python train.py --num_hidden_layers=14 --hidden_size=256 --n_experts=32 --experts_per_token=1 --d_expert=320 --d_shared_expert=320 --hidden_act="drelu" --moe_layers=[1, 2, 3, 4, 5, 6, 7, 8, 9, 10, 11, 12, 13] --router_score="sigmoid" --normalize_top_k=false --routed_scale=2.0 --balance_loss=0.0125 --balance_bias=false --router_logit_norm=1.5 --router_bias=true --scale_expert_input=true --init_std_router=0.0238 --lr_router=0.00136 --vocab_size=32000 --norm="rmsnorm" --norm_eps=1e-05 --tie_word_embeddings="early" --optimizer="soap_variant" --learning_rate=0.00736 --beta1=0.95 --beta2=0.95 --batch_tokens=131072 --max_seq_len=1024 --train_tokens=717200000 --max_steps=5472 --dataset="wikipedia_en"
Below are experts of layer 9 (counted from 0) of a mixture-of-experts language model. Rows are named router (the router's row for the expert), gate (a neuron's input weights, with its number), up (a neuron's input weights, with its number) and show model dimensions 0-255. Each number is 128 + 24 x the weight over its row's rms, rounded and kept within 0 to 255. Numbers have three digits each.
Before each expert's rows: "mostly gets" lists some tokens that are sent to it at least half of the time. This comes from a sample of Wikipedia text that the model never trained on.

# expert 23
mostly gets: " Kal", " studied", " Ty", " Š", " Sri", " Sree"
router:145141142094187075091112163136109116146149148115113094140123117146125132108115128148202141154130137137160114103139111119106122180112119111121126151177131144179115130107118108155153116097164114118104110128104142145152141092129142134120138208135126087132096117135119091131138119129151117149121120126120115160147186155131122108149111153168118180159137113118102098121084137100122114176165103156106134141160091123112110115147169165162117148124130159122126113117152148136137100170173148133154132136113103138168103134150140088127135107108130133104099091121122108147129125152152153127175117126124110128141171091126115123143134168089161108120115154131172181141143138134167126138114156143111125112113111111144145126144153130106113150091075125132130081108109123159120162069169108
gate0:138088135143130119110102158119172148130101133148171070158136153152097099092145140144189127147140138156136131143127126149154079166149093095161093124106134106194152138128111126133153129111153143099121128106061159130158132136123135136132140157116108110094140162142115114126112129147129128141106188076128170107123148150172130150125128120116121118112114124098120140089133133138107107074163148154076141142125148106088136182126147093163150084121146146153159128127113104117136137118135112132100121065137126120142103130145138113121114124096097105142154083131135125149109125116203148113141085092134129161129168115123112148137127113151127160112162148078181107115088150123138118102135121122158105137125145147158139130125121119146123139125113145144138104110101096109082120133178102
up0:107083120127142126130139131131179161122132108156154104168120161154125091091165107140160108166157139132125121152109142157144120130134075106154068127102125110157096117110125109107141155119153159123134139115119121131177164156122105126141178161104125111087164124145091102130118109122165103149118158080113158116152134174121104145138132141133134137144121120113117139090117131146108091076150124140077114112085146080116121166118171090169158121129151117141147106130109145097123139124106114133119131066135142127128105117133151123131124135119132115137128131128132174136127143134221160094154107126142145161150135099140116135153119147163108136123133144081190149160121126124140133084139176131159107086118163106139165164145129127135116139120111160142155127116118124142147077139161088
gate1:137132099151150136099131117131133113096143086164133142140144112135142152140164149147133105162103114124095113157111081172158105161098103125115128154114099150154114133104119105130114203153116134121127108109147141130171152134117171098119103114143109131109147142122143135137127161154140146108106120082115146146118087097128118121132114099103117101143135137143129122112087105131104127096090113139098089162101124133118124123134152186135135140107055142151116145125146113135129131115108147076130099112118101116128127156107159131128107081078126147155098135203116122160142175057140139105165113123101083153138135128115124108113152138157151130174151147138157085162123174124152110123177140117096116088153136139142159148152144146109117149143120116126117080081102089121085117107133111
up1:154140098168113143111126144144141116100144116151118129137138139124116149105166153151147100137123105126097118119092100139181116171121117113124148149114080164189127166132144094117110166157119118084123106121133148107187173124146145104124105109121113114146114149116123138123130139157150137099126119091110149166112104117134126107129092109106081095144111107138138108116088108128120120119113109157110086152096125140126100138151139155163139152085073129129101160121142110139136126124128137088132117080123100102119152169113164134119095111093142122166118126193098085139144165092157148131174133125141098146136123145108123143132141129160126134163126141166133086172172166153140130126180143107115096098150134124163157121164136136116111148150098106137097087095092077097080105120134128
gate2:152095180114092138119110136110142114116127130077143082167084150148158105123111098113148153104136115102117109149082132130121122152125107111138153132150114124145133129108148145182114116131142169106151112153130111142149117150175117106086148103158124131147098141149171106151156113143109161148165134101096123124114130110115079103136167104119165160190156158102087133139099139087115131109125126137150097148118129170079129149140175142129134130144125160137069108126109131126081116153153133134123196087150163118107131112149162151097125109159139173139098138109161170122154156130168059153145103070123146150106126098123108102158146142140157117150131126171142127114128124138145104142129116133135127156136091101082132143124156130099153142113092113128114137131122130137143157112139149
up2:130091203093108133121105163102120127153116113114110131153098134139128107101106135110173155103166108128134145144084147120118104155144088109138137141161132129109135132129136131141132105132152158079164143130100092123154099169184159105105124135122141115164091130131141170142171070115128144134154133108094100115096134128079084099192121088116136114184166146105079143143099119110138134127134116119148099155122090162082140140166182134151125118171138156161116104115118128129140126156147133108117180109107186117104140124157155112102113113139130140171128125098133152119122144127179062142137142089146120148096102111122126101181145124123134131145132144161134123120106123159140135119100129152128137132121098149109146150104159138133109119150097113133097131138145123101139132103152150
gate3:114153145138128096139123190126152090097117115096105157141150173167118155101100155124095110147138105109140148102117139111214138142128085120133133125163120180162137083146129175144116117128113147118173096154143117107109141089090132155138133130125146120087162128093120092108163079125152173113132120139146127117125158140138143075112115130144124123111152129153100149146127095099138112102138140153112148148099163162115113126123138137126127139100113158108162114127120136179127111131097120116123146141115142098139202103143106176116134130146109121127106099143122126103164146150127133093112088141114102142142176127129132163113118140151158083142110160102119155156140123090124184136152119139158079104135130123123129148127155157101148071092139114158138119123144128123130060119129105
up3:094115141117119115165147173088125122091131138088106173126140167176140154094117156113110097158128107119130119090148121152217124167129090121121127122152117148152131082134120127143147093137105162112170102171167095111106145112091109160128130129153158111089166140076119129105134136135146151098158128142166083098122151136137119078132120136148109133094160112134117123117158110115115111088143156143128141124103168124118077097127160131160142116114109164104124113129133129164139137150102096099080126100179138101114150114153132178139142125162093146105109087151107121113134149133141112095138111141133136107147171115140163158119112134131131098146119129078117116123151115096130169123158113137142098109141137119124101139141168149106136080068107112121136141122128151103135093144149127
gate4:148147101111130134133118138117143126110126095090128099117126154178118058121154143141160147116146127161138128170139125176086124170143166104120158111142115171120104127171149138115167098155111121114132157209129117116104096148102092086109142124130122119142125110159152115120142123110141127122108101172140136139158138140121127109137078134119151128138121141103137131093095126097154121109145104161131143145071145117149117141170107126147159114141167111127097117137113085103190121136125157135142130118109131105140137130094128136111101112110111137149099126116125104131129124123179121128151122123212139137119109094193108124134141146151119104127116124032122113147086169121155161118091141109113120127120120114111121111133095139095112106154112116141143091155118145136072153158160140
up4:130151101128123134116106157105136108114149095080122110146101157134112073126124126119176147134139134119118136187132134193127132170128122116091160120148104148157085139195158128105172098132106109103145143198133100106132095140132114084106122098127123115160147110168129131120102136104121134111107110177122141144165134144127135135125090169143138134131117141146131136115099106073156152111181112165136153151058125157139127164148120109146162112172174107106106118149112062142170144146103153136153156149119122111141137138121128119137106115114123110131128119115135103174114111122171131138127109100186109161119106101145111126121124158125120128151112122083126102114105151131174162112123121129124130095133095099136099121120112151111108102156127115112138097156135152101101128148184134
gate5:136139173141115119134128151095171112098152111137141102177134148124113150162161159124119143148124103095110108093099133127167123172082079124117145119158107112118111087146134128128112086128087134129146117088138142097153097078158153114135137119164149127155161141119111112111132104146139112169162112149150115127138146088121135156107119095137093172120110113126107102105130115158123137114071123109111156118142118123124121127159185131176144130136168133108106141125134119138114104114120162097122144081111153139087160087110124148099089166163098163088108146135176117140103144151131172129190152138157157180134124165138099180134145122119163092131112115111124130150145155112134130141122171134100114117104149105091136098087090125122106143113129163124176125129155114132148156134146109
up5:150113159129120119130116151094147122088121117141118102146116177114098163168165133149122152121117129099099122066085142126168130141089097132093138097190115091132094079168146104118111084114104150147105106091111125106161089071169153103143149134136150113138136111118116089107121113142125106176137101122130118138125163091123125155140109101142079164130110101127109108118132110158118119097081146116104161128137104133132120150169178138157146141151130138090097141136130134144123111125128153095127125085116152147094156137137138136098105138168110169096123128135155075156137152147123154110167169141167172165127131136128087168117138119139165110106133122099110117174140153119133130156117145116095138111088142111092167113102103120127120135099131144128154125118118134137138169154163137
gate6:156119160071136118134113151107126140136135097129157142114118118103144133145109119123159131143095130134142119092157114181138132137107113153100153124143134121126119122126102114142140092097160139099160113145192125155095133154160116130133120139175141093104128142134151129095126102119147107129117128154122169133158139161112077097153132180100121133141134132116136062125120173106179156092147132126151127126109127150114135141163203111124164166140145102095145083119155141157120086123135099125088092117178129116134101191132128145132131132163133095157143152110144131165140113144116108096121125166144089192105112142122128116130131138165164131119133138132150108127128099169126135064119172133137135157117074152124137129152135142104125102088121107143078089131113104146126122173134159
up6:163129182119130109158098147144111124116094134147152121146118147108136088152102115131154120166101141168154121082159152170145141126115122143110158101122125143153121118123125114152149099100133149126174117149209121146112141144147141121120116136164169093125114119122137140085099092126127089112108159149153170123165119146122139094163138144133093148134137129119127098101110153113174148112136153110152153131123136110125180162149209119118119173114119086090157093140136133169125084106158093111085116135168129115134108172100132113108132148149151106159168149100149158148127150115120120111115102158151091153115105155118116119118132129125177129141131115140140086118131110173119128072108187128157162146137094140131106152144126138136109116093141106149092114131107121127123104155128165
gate7:117131152119128125116196092129140136169093112152141124130186079112138097114155126140159156134133122124140066125171137097136112108132141095156170124161105103081141106120080162116182152101079117159136123152091111108144115108118127121123133119101164124117109149132148130150165085155152077153110120120159119161119108119138138110146107150093127119116162158151112136096117067099136163151136151123161077137113123113088176118129151151162103121145117121119091150100107120182135133135107139134121107144147105093102140165151141156105133122126097148133112098155176148101125149118161151137149136106107110128134120156129140102123105139135118138127145200070123133125147144144140133125111098177125118073125150106115159141124120127139120128130125138068137135143096128113113167105134133
up7:122126159119125125113178105149157148151113122148150157130150098124122132109146140120164159115127126143135059097142106096150130120113130079128157148161100102071122112134075136136157172084095111185106118150093103118163107106110137124146137148128171133139106116139156122152164066159157065136114150124158112146119134133140131105140114152076115143142151130174101125097096087087138137151119142133172096148116119089098185133137160139145118133106087133117102152120116116177127127151101127103109116142153107100121109133146171133087132146158111154138087109140145126115142121148153131129137124127111107111129091148133111109142109123125148118121135181062121158142145135146128129158095102140145108109104150104134152145127130102153124133127085133061140119150117135096112174105122132

# expert 11
mostly gets: "In", "–19", " In", " dry", "–18", " Synonyms"
router:100092143088173071117100111153159142131136148137202087123121127149134131132140090128161102125119126144152103119121093119143140148138137123109104128134131128180100154116161140109088095110082110153114127120143122110152129134111141089106128176105155114174101092131131127138152122117191110137131151114080124141107152106147138115150121132138101105080134102106150112115141122124090147128125109104116181083123140158125142107144131125124118128120145120121124120124111111133125090099084103125165122124133117120075085159112118104121135138124083117132128105177164129121091089076149111138117108136114146156081168119136138146180145122143118170131124135124105146156142116127212129135140129167099141123139115135117162118119108188122105081113191140133112102125126145154132122155146092
gate1:136132148113101120110127114139098142126118112102123110144127094149129106157123144134131164132103128134073096128149144125128111161184091099130120095102128159108118159126162158134088146106118133056137140104091148148167137143110106115149112121133131162131139115096096115098153139119113137132124126136153129115120131120119171177129136134102125168142094133129089151110142101085106177128150121148168155127109104128116147136171103145128149160143132080086123164120131137126174116154106114087134096097153115123149176133140117135173084127106109164135167199094130141102110124137126122112128096168123162085083095124113090109070103130121071142121131168125138126143110119097160128099104140154116126111154127138116128165120156142093103121145131115118142094088096128082134159162100158
up1:134111140103115134110141112155103140104129082116137130131117086138151114155139141133101145118115146116080086150126120117124116153171079153137124129130141147109132149095153138124086162115133109093162155050097122117170126171124105121139115134157114160105132118111100100118163150141104116124115135160112134137131137080106138172133139136094155167143115146101085111109110111095120182109147094169154135156091089128108157127183127134106162154145131094068135166145108121146196106124146165086126113110117115136140167105170135153165081139117098174145132186110155131114120138101120124116137106153123142102131087126124120102103103152135114123132119130119138117115110134107172119103079117140146086124166129086142137131146158149131095110134132132136112088123094129110112119144095152
gate2:107104148145137136137145097144121147095103165116152116155168085145111119127091120137161181118091125138171131121101103107153162142113104107144161147107140104191113104140119139143102149145146110129131050150131124166149108138122188148126128128105093130113121139126145118143144136098148110117081139126185128117116112113153133147097126090153109185077148140125096104117146136109216118113058171098169134157119175137114087113161133113130136125134135162131154119149120126140168113110140116167148088140147088100121148141094127148171139132139129121120123146131113142117141130113109122103142083145145154081146123138148131124141152088116131124115122155110154100101132099132104139143158147149119152139128139138149140150122130129159114104068125100127156181119155114143158129111141111
up2:103092153111163166126142089137136162131061151114168107155175108124114121123095118128118159105102130130142101148123084115160158156118116087124141125115132074189099095168114122106071146130123118120118079146111139154191126177085180148127156131094123111139150140146120109124149168095141107131080124112135149123111102102140125132126125113127133155082190129112155131118146131139140133128084168102160161145112156182122106111153143106123149121124133132124116122109136139167150136114114096154160110134171114098134123133115134145158129134134094120120104153133126113108156114101125094094142090153130144116107134146143148119139175074115121111106086153136152095107158094143127143149131137149113150146111141167148136144129124163162117097083146116108176147113145113157139120125160117
gate3:114076115165096128127142079141153113101065110110128150115147153129127147089099134154162117122076123131080140120116087154157130133115102120131103131148163116095131121132121138144162156143102103125126153114114117131155142160134161173143141137119146139112167117129104124108120142134122088113105142078118061141128145133096141105108139122158114150151145154090115112170146120139151155137064110114097102122132125142144109142161135102080123115126179100114112160143118140101106079107137110130134138109125122139095144098109123123119107143117109114107094130175129082133147103133150147081107121118083121133123129145188126164128147146141142097094140142146100147160161146136188164099063108085172137134086113133136125139099119108142151103144187100161120158126119146140127113133142135
up3:107122118153083121137164097143168102077082109125138136128135165141117175096122105155156119130103122137082139145113072125145119159171122096146105126137132112122126121110120119120170108149125131131109156129115099155173164158128149186159143128108107108128149099176097128142123134148127078120129155104073113137154132127113144105100149143168138139132131144081104122136149101123137138144105164095124109099136109132143096128159127107140118113128143134119121171159154138118143085087119129139126123107162129110085151109118120120107099146128117089101091132192122091156131083141164130078118127096092127152108111108159149165135139138138121092111126153149113160160174131121159175092080149114184150131088142123119133130112119135148130083149154092142138165118121166153157113139138134
gate4:121110120096094116096164130097132115164159123110133146119158118092119126139093125117152079123148188108135132112123106099117159111098083135161151148124121104144127108159190170082129137151122128136158128125136086133131152139129091128150108168122150119103135102116130151137115086099142160101093126123156129143143137170095119115110118156096125109092132187119139141137150120097141133133119123122117123148119136135107107088120165160081119131118159133152100147082134131097119049135119124154085132113126098133076102121124124134164113065133095146117159094148150104090092116115133103155134129112094124140119161116126119127141136131132152119161162083127150121134177142139118092109117125146114137192143156128154131084178171149111172101117127152136135105133104127095109124088099123
up4:120085099076130122123117136103128105174147135125150133113136137124121136108066119114171097099139119117132118132106088134133107112130141149163089110149148106111113125138158144088145160127123100089134133133105075122144131140144120132160129177113131061123144134145104133106108134087114148135113113131138121185129153139093110125135107172139109056097145166093140097125152125126112181098101153127086121152141145125118150095115117144096076139130149117138144141129110114116164083115161096152144139114139129129109062138091099114143116075115126136133147121134171163108118128127119104104110129110114122150159113115109136112138111160125111101123142099111109167134141134170134096141166150104090164150140118167165162131153147157140183071135140131130169094137067122111142119124126134
gate5:123147097184109161097125114134133143129120122127132173119113129132167122094106115150152098117155141117099145154141145127124057144091081147135150127148107102108129147152132141141209120172115153153134118134104081103163095159123136113124126108128130164177120128101125110122148123112115154121114142118129089129143151130137160097148122188089113135129153148100106133166106130142141138122100128100158142139162118130132157132130145092133082110117136162154142132156124143128173090103140148159134097095120126118107101132131104095154118115141108132108086131113149107187170161134158158115096158140152095105132162126130121154155152087108121109159149124147148125130093138111146161072150131126107145090119102158155132142153163139095092138057128146153156127132121118114090131142126072
up5:108143101141123140108129112107114159131134121118139149087109103147154140089117130139152135131123138124109137164103138163094063137087098108154144128143117093113130128142118167128215138170116156119144112135104083119150083125112152130115143114162140133154089125112115119132172115140122135110101110125138115145141158149138175119153134185094131134128125157097099125155115135145127150131123079101169130127145107116132150143143142084141092112144156144145163139156150121139171083126136129136139102102114142149111103134125115130153136116120078134129080129114169131180163135121155153110083179111154059087144177144162119167137147116119112112135154108124166130136125110133159172081139123120134124087107129163131141135135134165097096154078119167155171127130109131098115135140139094
gate6:167120114112167144098134147141142120083140111104098093124114108135123124115145125102119118131102095154092130142153088115177104115139170125148110084145114108131121157079140115068135142122110184097123142137136107088135145127104140138161122095110144108137117147112093135129133147150152141164118101109102096195099159100103131114094098146091090108128123142128143102103146126118172134134125129079086145147122176131120137083099153132130096125165106127133145100160108110117142118166140133112182144117119117132119091153120112142119149146076099118136129116177116075141078156107121118101178126122105125136098125129138135118152155113121114103134126115107130170129107123156149071124158180120115130064104155145105145149108125133150127113142144141099112084126078157105140091123151137
up6:164137131125152175101148090153133075064168109097127089171123128128138109144147105123111122114130138134084113108133094127141128111129152155138122127136100145107156154122101128074133135110134153136140136167153139119154158142127138142124119080157138133144139157098143132128113116141184127110123127133110144173115124122091109121118142132089100164142131158116147097107107150120163109164118152124133170156146176126107156125120134135120098133189100126159141148166129119106126120133152148130184159110091139126153110137067113149147177117103125113129105092149121088130079163112104135124183148158131116163105137107102112130127157132122112101169142112107090185148106104166142087157144182160117139071099144137111166165095122138126117114136127113135130142154103165115145129132137142
gate7:143106129120144166082137123163171124096114165079121152116167095106136140120145143163157128160137108122123127109125111147111103081142149151108112116127140101147125135144115152103117175160137116125141152112158134114150129139141122150104118156134154176122113116119114113112150128159120110132105127123105131121071116138091141117126089132119150148107104114144114146122160167128116094160091120147132163164118141122123183119068088168147174131124100103152068124144091162127150086103117124082120130100074144102113110140092108174150120095107117134151120080103163116119104138163145103114164129143142161163127111084127146164166153112134098100129132102083091164127137122124171131119156164121130131082144108178102140137114142185152147149164116135127142123144114132138135171136138117
up7:144107137130151103089125157152164141100122155066105151125157096097134141117136150116151139146127115095117119086146109168105091083121142140130132086131133116141124128173130156091152192144147122126154132128143137124151140146127142184131137125128138144144082137123106105088152145138118128159058100139112115154092125137086121130138114157100152121108101122136120155119133173140110103152114130128139146144126147121133191122082121159181149148089089110159103148122112153153172094097143134110118119106090134098133092117104134153150128098108097124149130080128160133132110103147133104143147122147167153167121120119127155147181155118119110107127152154120080131116150084143164139098133147120124140079129154176091145150113165164169154173151137149125148134123124126154145176123125136
gate8:123076142110080063116133193104128125132108131133173080164093123120124067127098144128117141143109167108064132144156151163166105123131121129123085085108106152132102138076140122116115109107106152147121137169143128137135151155137152123141117160134166145102139139179076119122144159095153134147105116120167129164121162167135134092138104149126133105163141125131139144168156145162202126100146128121143089118126157128106126115170117150128165107140139133170136075150132133098118123142149162149102118147110180105135150132091117112125148068068140128112126111137135128158151135148117139111128143117136116142125096109118140140153111132123169131138135120129103147147120138185154145146132099134130147146145144100132087118119129120100138132118121113130082146157119109148105123170153130
up8:143100142096094099125100181095150140124112128165186122129062113125136066114106129116139152153099178106081126165138177135179100101121094133142110084071133151139119123114139140124131092120118133152132122164123137155143158159134153122169115129125160156113156137151103113142152110123113155153130137102150132165148167143073160109123131130110119122177132121121139146149121126137180133099103146124120116111108183129074130127154151145117176114142128136175150047159141117076123133145138183107123134137134180108159146134099111127119159072115098104118130136142117121145128138126117104102160177104150102136113095101131120136140114115107150118134112117114138109140110130158146152162148134150101143164136140113161109122135146126134135135107129128107141139136125127155116107169152135

# expert 2
mostly gets: " However", " almost", " just", " Not", " far", " least"
router:130141138112102121066137079112132123106118126165105138111115112118125102133106141120096106124096104155121160086123088149186126132111101109101108105134123133120110134120070137142147156157152119120113163128115130106119151122101113086112128132164124113133157125128177105126098097118105097100089155130126156136150117119163125156126145160135143154115126093143108122126137086090116138113141105173160100181123097132159091088092103112125125156121129116155106149169090118119135138099145196145102129068112092154152116125140110104174123146139113095141123118118130089083128141127131176106107170097143123150097156108132112150128163152108128088083106195140156103114117147152110131158112095131122144109109119104114140135121110124137112184119138146151146158132118109105195114111112111
gate0:175133082137111107153126103114127126105125143143128190163145100090142112106102159123145099126091128105121137106158152075129095152122098106131164149174115116117178097080153117123089098118174152177157162163120083125130138155106108128121111136125155103157134146121136131132106119098162076125137082155122137135137149129144139094129167151105148155107120103077115089161124110148110130155139121133129138132121131120146147125127124116071138120125108135119139115140117146116171099123137144116118116114134174167138147094137100061126092096155134108183118134131097145125075131120133142114144153126139131159123121104160112140144105127150108126122129106103071114106123129097146123134117131163081159125139106109120100123083199167089152101135133121124101148165127141075114121120131128
up0:154091127132128095122120116133135156135117145136123167182135104116164096139101142122151082155117133128125121093177142056144130177136126114132131151165088098129130110103164132131113102120165159125174141176132066131122152132153073090143128165122144109135145120133122133103132108101134112114131101139135139141122175113161123142153134158084159138085111070067095101160140127113123156138129109163136154153146163106125126120121140142069156120103085147119126152159129160096131144085149135112115168118113144168159135091130149081126108108152141095136141121109079138119099137100142115108150169139118114159130138115155107152127103106145094124122149117150086141119084131091140128130113110127111156155136114143131108139074167139094140130113131104116114110171130152088106136126127128
gate1:176068118142109160114126126145118151076148138145129141117111096107132143112123180126131096115135131095130110147148131163126115155108122103071137108133121100159074128115097151137105140116155141144094137118120163111140101099131159107126123203144143117117103189123160118106150101120126093108150110133133110143132104126102106075106137120162085128104117109151132118126143101088105132108108123105137146140124135124114076094159120124146104106093133144070135143141136138176125115109188163136130143117132133117100108153120111148157092165143140106133114082145149131144160100107180118137068140094104104093083112107174130116130146123103123154139159123144157125127173126120122137119170161146125164100131091128138096112126147143122141089140122138080128163100154112098136086129097135
up1:175104122144116160110104117138115131083138107163152123110130091111109143112131147101129096132135116107134125139139145150128141150133089123075141111120111101130080111111114151155115172109172138125093157112115173101139118097144157096106131150121107110130125162107134121123158127109135115099140125150153124091141090111090141113127080122154068151118089107138117104133107101120119143129094144123139163146135163134114086076139130090114113150081150187122105113123160122159142111125194156107108120136157133142135098145106166130116113198143121096120096080138158151139127111123149120137092087105071108102096127107165145103115167130095134162138132156141155124141148147137152122123157171161102164127114098124144131096126135138097135087144115111119111153117129159100136061146102115
gate2:132151093108142122112143103113152138113151093129112122164092108081150150143102100115167151106101157148163144115104151108110146107104121084094109112137176136127155164078096131108166143136136149107129125153128142157131121172116136073122124098139128116138117078156175144117141100144057106095119130151184083093167120154122145095118156132148103128150113102149119121120167146139097161137106127120102157126110119123163135138112110136144122107151130163131139135133115107143159107106139120125131146123137144127163075127134136115115143149132127136142091143183056124084135122083184135112070112094156088113118135107141130141128166123133112117103181104131157105167090135147148117152100147162149162089119119133150180129125119130100136129121118112154144107110130109097128119150109124
up2:104162101104140144128147102108169150109126085112094110151082092099131115138131114105131129109085130187171140111113078111085109085100125077071101104138161134107142142102087114113155143142148163110131134141127132171117126151124171075110105119125138126156090086141134171129169105134052132100102139141152108090152112168132134114118154089155118099130100101132127148130148133149104156136118123144111140114105135125164134145152126116160102138129132132108157146137139154156120133106189113126123138142126125105149074130107133129125155143144099130133114142181095127100119117093161137131101133085152089119130161103121122129133155132123111104130213109124176124160129134150149134141129146140113165128142121134131188143136151116094116123158129136140152092156150121133134114140099120
gate3:154152148160142134171142096163158149106138134142154118117079098150111128081140109108120079092146102130125144146121154135148088155156144131140129163116133087100100103133106101114126110130082136171131116154148110112126171111119147142091143106127134096167150157134118128087139069177131134124138147122122168113144140075097155138115153101133139157112148126143158145101156101116135117171108111143156096153087118104083119139125120142139140177115175109130108123080101123111162125124106123158155103120147119169128170115131123142083142124113117153096116136133130120152144130176126172130119123121188171152113147139104130137131133168114183136134108132114131126116141152115152109079142133110077144129134130136100118179149130126122193149125143119117141136161080141126155130096076114
up3:138166132151148187155138115141111137115140117132124160154059119137083118095144113103197103098136122148113140132121109134151080138128149119128109146132107118117118108130117104128117129129083134161111121094167109127149170108126121086099152103133129092180148143148128145112141106145130142124124155108119130117119145087108154178103165154144140142100136111149133146106168096145121122171108116141159117137101110157067116103115088129164110147103152095085108121129119113072121150139107132148141155119149095136189144121096163135144134133113105178149131136101099123174165098145156145081150148184167154158120153149134141146101104138121143151161120150158134128093109165126153118096141129131096118127119124162130119154151141099111189140110108148136130131156078110154135136124104116
gate4:126130130142136110106144127070153098138117130145142125115138175086117101156145091157084094197131101139126098117121127122096112153078142161108127107157076131114097141150134113174157108129137136117099140149107168151148090161142062133155134090146122163135138109135148117095149144145089131118129103115119160119112139124127138147129110168095100139144136113135136144154137154094131141137130159130108134149118150138116099081122160154130140144132140181163154123147146093154120162111148151150151107126137097132135088125108137121124114136128072103102114117123100143167092112127142175117126169089127136157109157124092155115110185173136123110145116146089155139129117115179112121084167123128116145082150160112107140136150120150116101141121190122115145099123157192129133129115115154
up4:070139137146134112102139092126098054167137123135133111135143142081141123112123096142082124162128138172121144109119143109142116144079124124116104117122085130120124096147123149155156126162134153142101104119107134137161124164138094112179112114170137201167116122105101121114142148132093096121098125138101159138121138127145177164137141143104115143138117119102100123162145132121130113109131155115144127144113146153105103067099128132144147140147127175164183131130136107133129146135171149155146125120112122113177100165143183130103128112127109107127130115112133107128093111124146173121127178075127113140104090143134130124129196166118143118123127131133119156090108091164106106126140143136127157117131149126102153152145148121103087168122172081123134125123134179106129125155069140
gate5:106097143127108149085120172149089060095072100203080147126115132095144147106147134136103115189108144113141107114128149133140132173065140136155166096128120117159151104137165167102114123168159115125091124127139126119113158111128140123088127111159109149118131133137116152131092087133145131120114102144124132140109153140113139167119169105133097124109094082101095167069184165109113156127149142166117124173129172136148129115128124125086117129101109150177165136158166111136092122135141104134108144117124102130132105115165132124118113163131130127100140125127136097108118111133148149088091135115112112144103089103143110114128145161107160128142110136108137115171141122187102098156127125102135126109097148108105129127124153149126145108115142136128114117129096105135141116136087087
up5:110106157136108144103111144134111079104099114166075157112161131083168132126123129110078124160102120148124105119172133126140140168089120108115146093146133104126130103135163133106110074179146126092117109137149146131117159113118158124107104141177123141096111132111108131114115086110122150158089113143114124138132163134120148146152148116137123147091101129109110151081167154121115172147147134139137140169115143162121123124147135113093138141080131171155182101124152137115106104146149134119130145080123150140144112131192135128129125129099134129113164111142154112118111092154122108100069155109075134131124106111107100160151144158095143139153092139115148099175129121199106120193125115120148112142157143101110140093127141152087143123130137136128134083118115106098120122132088101
gate6:156154161127110138119083128160137124110169100153108106108142097124097078119131124146138102084105119157096143154126107122123103112162143128125158125109119102088122114132114101113114108125157157150124070161122093151117119098197118122165149111095135133116105144177146149137140154143111158102091069116197105124103156123126134107113126114146125170133123161146125151123135160121100174120077143103146158152139086135140105130096127125125132151111098093092130131165130140120116120117116160167095114141123162108137105117154071133146075124150136101126137105150105153137112149150116115129122190153111107108112105121110154148158146164108139133105122116144105133165160146098097128151124125120128125144148139132133170119163153179075132113146108118159109099146134108130143117153119057
up6:160141118148102132156094105165153168083171136129126146114139109115102145103129121150128121143108092095135142138118092118113141133141153115111171107115108117099125112152133129104121144122133157129123087166124111159140138102166136115170150104110126169142144127131100155161142134132098165100143093096156094142099153103101096094111136099145133132132138141151078192152158139129124166126092158128140115174136057144145120112074145133129145140093102114113111156153121122102126117136123163144114111127133114109144098139169100141155093120155188121176112119155124145157123151127137091102104158170117112122112091163116116165155162171098153154118168114151091094137138149120156128153089132116138160144142149143146169120155169146110134133150122113151095124123136124150136105177129071
gate7:125159138141111175119128120135132135112096137110091146156075101123106126137119145150080129138084114109125175130103107140134120113135096112097121100171079151107154122130163137121144130169113151166149115135096125110141125152122156115093125115142145103125138118135098101098123115097089105143097111131104117153053151097127129135118138098188159151104148106120136058107134114114131132082114141127114152147125105106175118081126138151134139142116147121136099118165140119116162136109184168145130150070157101122122085149122124120132104115116145108131087129152138146141159165148167105124125149106128143131113123096108110155125140110125086136092061189115140128183078142133144152109125119161117144113138160119131127151126131118103084156145152074142120137102131122138161100142141159
up7:087121164140123130099112098154167126105099118113071153147071134159118125123121107143084134133093113147123150096138104145120145153128126140098139115158100143065144120090193129112124136146155134135118135129108143121173104149119156138108152087112121112129121115107091093100135117118088112121114095131112134126078116096142139159113117122130191148135155103132152061141138125120138115105111104111119142139118153125153113088097128129118175126132178105162128133155152058095164158111126184151124141106146110135138120146124114128121148127098136136102085090134133124109156139117135119118130148087163135174105113095097120161121121122138098130099106170113169096177073131122132151095145107163135114125158191118125114140140140147115132151153140119120090134121119149103156092110131108